config.toml
d_model = 384
moe_layers = [1, 2, 3, 4, 5, 6, 7, 8, 9, 10, 11, 12]
head_dim = 64
vocab_size = 16384
norm = "rmsnorm"
norm_place = "pre"
qk_norm = false
attn_scale = 0.125
init = "uniform"
init_std_o = 0.0276
init_std_up = 0.0276
lr_head = 0.00321
seq_len = 256
doc_mask = true
Below are experts of layer 9 (counted from 0) of a mixture-of-experts language model. Rows are named router (the router's row for the expert), down (a neuron's output weights, with its number) and show model dimensions 192-255. Each number is 500 + 50 x the weight over its row's rms, rounded and kept within 0 to 999. Numbers have three digits each.
Before each expert's rows: "comes before" lists some tokens at least twice as common just after its tokens as in all text. This comes from a sample of Wikipedia text that the model never trained on. Tokens count by the router's weight.

# expert 9
comes before: "==", "in ", "by ", "to ", "===", "of "
router:452483446516407521563455520406523520567584506511548479529429489522499518502499457495438542548449557355524519489474484492440493545575514459554486545507463399522500555484566457575610448593444518
down0:537466452440509400504455436547512500576503551550451456532483615554458514441555418532526485485488464475526474429519511472523565558533601389445521515494472513565522594522542424576507514613566608
down1:548438489525434523506487540507526438457525467497612480573573574522557500521454589512506463379537572526524567506557545440550539625516478487550495465560549484489498465590495516505510485437484474
down2:521456467498501510474665486442535485423503472566475536476478610456546415503485499556498429532501506510498509479434484560526470440535505549556512509459411476465518481422594448466431505414540503
down3:495510425439538589550521560489563488407477496511535511505521534512521394566529551581565495594454507493511463391417595491551502551475574403465491481510421578529503503523490523599484520561546428
down4:526472480444554548484582531663401573478536455622524584498495511468509512451557489560606499464449440558489428599492540522386505492501451530497548474422491508498439480493350502529458464550514507
down5:492493568494592391596559423532527584438472528489529561442563541376584587449458511522557547632552479495551474476468528459478556446506449516469529549451511451476568475492450502488466556542418438
down6:496523525476457395382554550510520492520494513541518458495481388452456468532480449521491535525443558521532438525452482523479581557487569508469523513453505458517467431530602437399472483524491542
down7:452443473522436532456535567440459421606485441449477459521534452508530467558499498470513557508477645573518512584539588427408550518525448491519469455490527448466530534551408460488550413485576453
down8:487548458528625447496530503481517469497537435448543403425536457532583586580515505480427467600524496480583453472429409553449449528535510570528623528444492498578441594587418399505558425488562551
down9:571467512458519384506476444533512394583528452481509540523455478454556575592399539488524533522540624485569538516530450555477533528554387523533515498507560435392488530469502513450544559555509401
down10:460537535487586407518465540525490502483507593509558476447404506448468507489590383498465482518528503486457433624520394420477448415388512501454437485556562473592500545580547471478599504499431496
down11:564526493512534500449501459504513467585482578532487464475520533516477519480538496573527470546476532507495495555467566507472599448449465490517426471511438462492493517490548477355512485625568486
down12:482515503302499449582486499515454531584528502536478485494494529602326499495469454435560428537467511416605465451479377494501520490562445504463580396544384465466569493498491490496608508533491554
down13:584482528485510493477523527433482495543498499514467403445552462548618503540537499487534442499404585481386468443494487467379512421525485474498544569460487461509489500530445495416653445627473482
down14:551469499342469523486555431554438518523481513583520504418553497532455532415501494567551399542486552521555448560572497541542557527412634426530593622499479494505541457436477383493432472495490482
down15:525510571487441552506410536512541600515455506490518480495525496471483536586604475515474495499479500472569573460462433521508416482585436493485485495550565506547576430550531533584564531608569480
down16:527530567519580476471469465526549467500515486490491479377605545498498485511476573504545532457460557570467492439474540531496563404440501511467460530531539481491501480471346485527465469373433437
down17:491497483518567527525526443511449571477457450515476513448551526487528544492559579550482479460488506517538515467497494425508496519465459544514616462517342543519533531480378527523390551500562610
down18:523477519476492512465495590594575468515549512453571495502421555467414549464627482427467418574447481464504551526423468567538451440570468480534581568570568453506481423490561484473481430477475560
down19:519448444516525585614474518491555491480508511513454481475408472602518507451512533503551505499480453500470447528422473559525510431489493530471400496518467516469512518514459416542479469619541361
down20:516524434531464616554514467567460443453458450508430527543496502518487513596543507538514423458436455544465595447610544504594533509550552424519522433503370561465443456516509527567488494423463557
down21:643521579463501486549453449518504426483538558457472578436634528547475530518499480564559492505543505563482557577482518476447553457511587465505484370472541525446425540521351531454474533390457566
down22:403460460575442534487563599443532509474436576487485589480465484538517482453486393455521411561498572462540470525504490599462529555445572594478415467553427458533593583516538486493479517445557442
down23:436455509402490423536487544479464418458500423462467429561508532492386494411546383484503461533438475510373546498552415509530517451545588520533449524490431429524498444537544467469497510461525457
down24:424502406518510404490532412480440530449497453487482479477558505525532500427547562516424556486483526528473536595538499469549463482501460489482478508480420489504419588517576522517441419493538476
down25:493402480497520489519493497531518528470594527464556521528538425527523512478518489464511493436495431417596472453599505502505456560503542533524538503515528411453436519529515442521502510620540521
down26:526429479451463466548533487458514415518439439563530486540540560431480533504542536531493458464432468389535503403552519590592555518591537446497494542476599469560494431500476520515472484353497529
down27:622503547505457455470411557496541481557616498536492492523508443463527522484451498429458547434482469562481514583484523500505548504504440471474495575451546502474542504445497527458422494544473495
down28:560536436542528517487487475586498590484483531480468470473558467492469529500482584514565453536506537443476481581495477475560413520568463488522481503506448477411496544479434557520541500608504518
down29:485538497495534543609529563560473436464534651524440518476445508573530493481489459492571494338496510452512579504512513472421442480496540480435484396553511528511570557588464569497594554606476564
down30:552488506522435497557532488565535472495566578520490423489546434443655542538492559514481462474468510524461497517470493502545540463363596495499470563479486522480546519590517396506398512462523504
down31:476498504535585492509469499444470453505451582496505544554528467506485474407468471460464543538569515527477479515534571493497453520499495512460634571471522471445552467425519510565512515534473481
down32:504509525522544527541538562569467437504462432451494472488431460561452533485562509552572475482555488437501472495563486470516467458479534469515464450561464536487576510593490422533510530596480549
down33:434571521426463500518547415492537551563468524464524472505534600492530513429481468453489496596479446455572549508526521495483454446380614572478457607392484501523602489538646482510558513562444456
down34:531461454539568487511483517558499533539485522555447532523458524514490563477439517491569582475495521494555442472477477443491453420454582488499612472506529437484463541448523518422622609542469526
down35:467494530527540451481498515416542481514508586448559444453592521526489436510464582514488545569501479544495550603532449496419611460485432493502543463511443460473473528409487512488588477518492470
down36:495472565491573492480344466498522503505609500524512536389552562496459495528432491477510546454527521564535560453551386528482475468522464610520452530480523442536462522478530489461593505557555491
down37:497407410566522549510499517482569468453493486542458511490449513538533517558492575567540377516576596524437540444549488448432378508513519523629431547446395408463451509547486462468559507518461513
down38:510504546499515518557521446510420513448553571519509533527445596442621546515485402512473539582497562541475554521600556550465479543462531542582485543466482453549535491494558486436514506496478498
down39:529423574486456496479589618552473400484587494471449467485513483530355445538528503554543491481453507494527491514499430518504555410429523503519503463506500525489578472425592584502459599514522500
down40:563505469468468541545511533454509517479492487506461491419550567535439412503382436467506408502508487494429509529498461578543478490424475499540488546472574466525562529402554477487427492447659469
down41:477497469539391592491469509541561539445473490574590486609462461526507457537483421557562447502457488481469493478517480477531451405586508546493467408562436557444575533473462525492551458418512539
down42:510551522537566444552488444478500570513469517534491569549503510563537423482425505562531520508477462490526456454429504455537499482471461433503493518490489488454558510483558545518420549480555479
down43:521513545417484568379458500484517506435544506585432451495540446486479536626509474523578437440519538494563517577567492477428502611524441507502553526556520456492454485496457508435598480529535530
down44:460520593506500443527568484354455525531509464545439477527505487517457523441519495506460436505415509528510566591517337529462624545471489511532550523490511385484456464587499501558418497378490491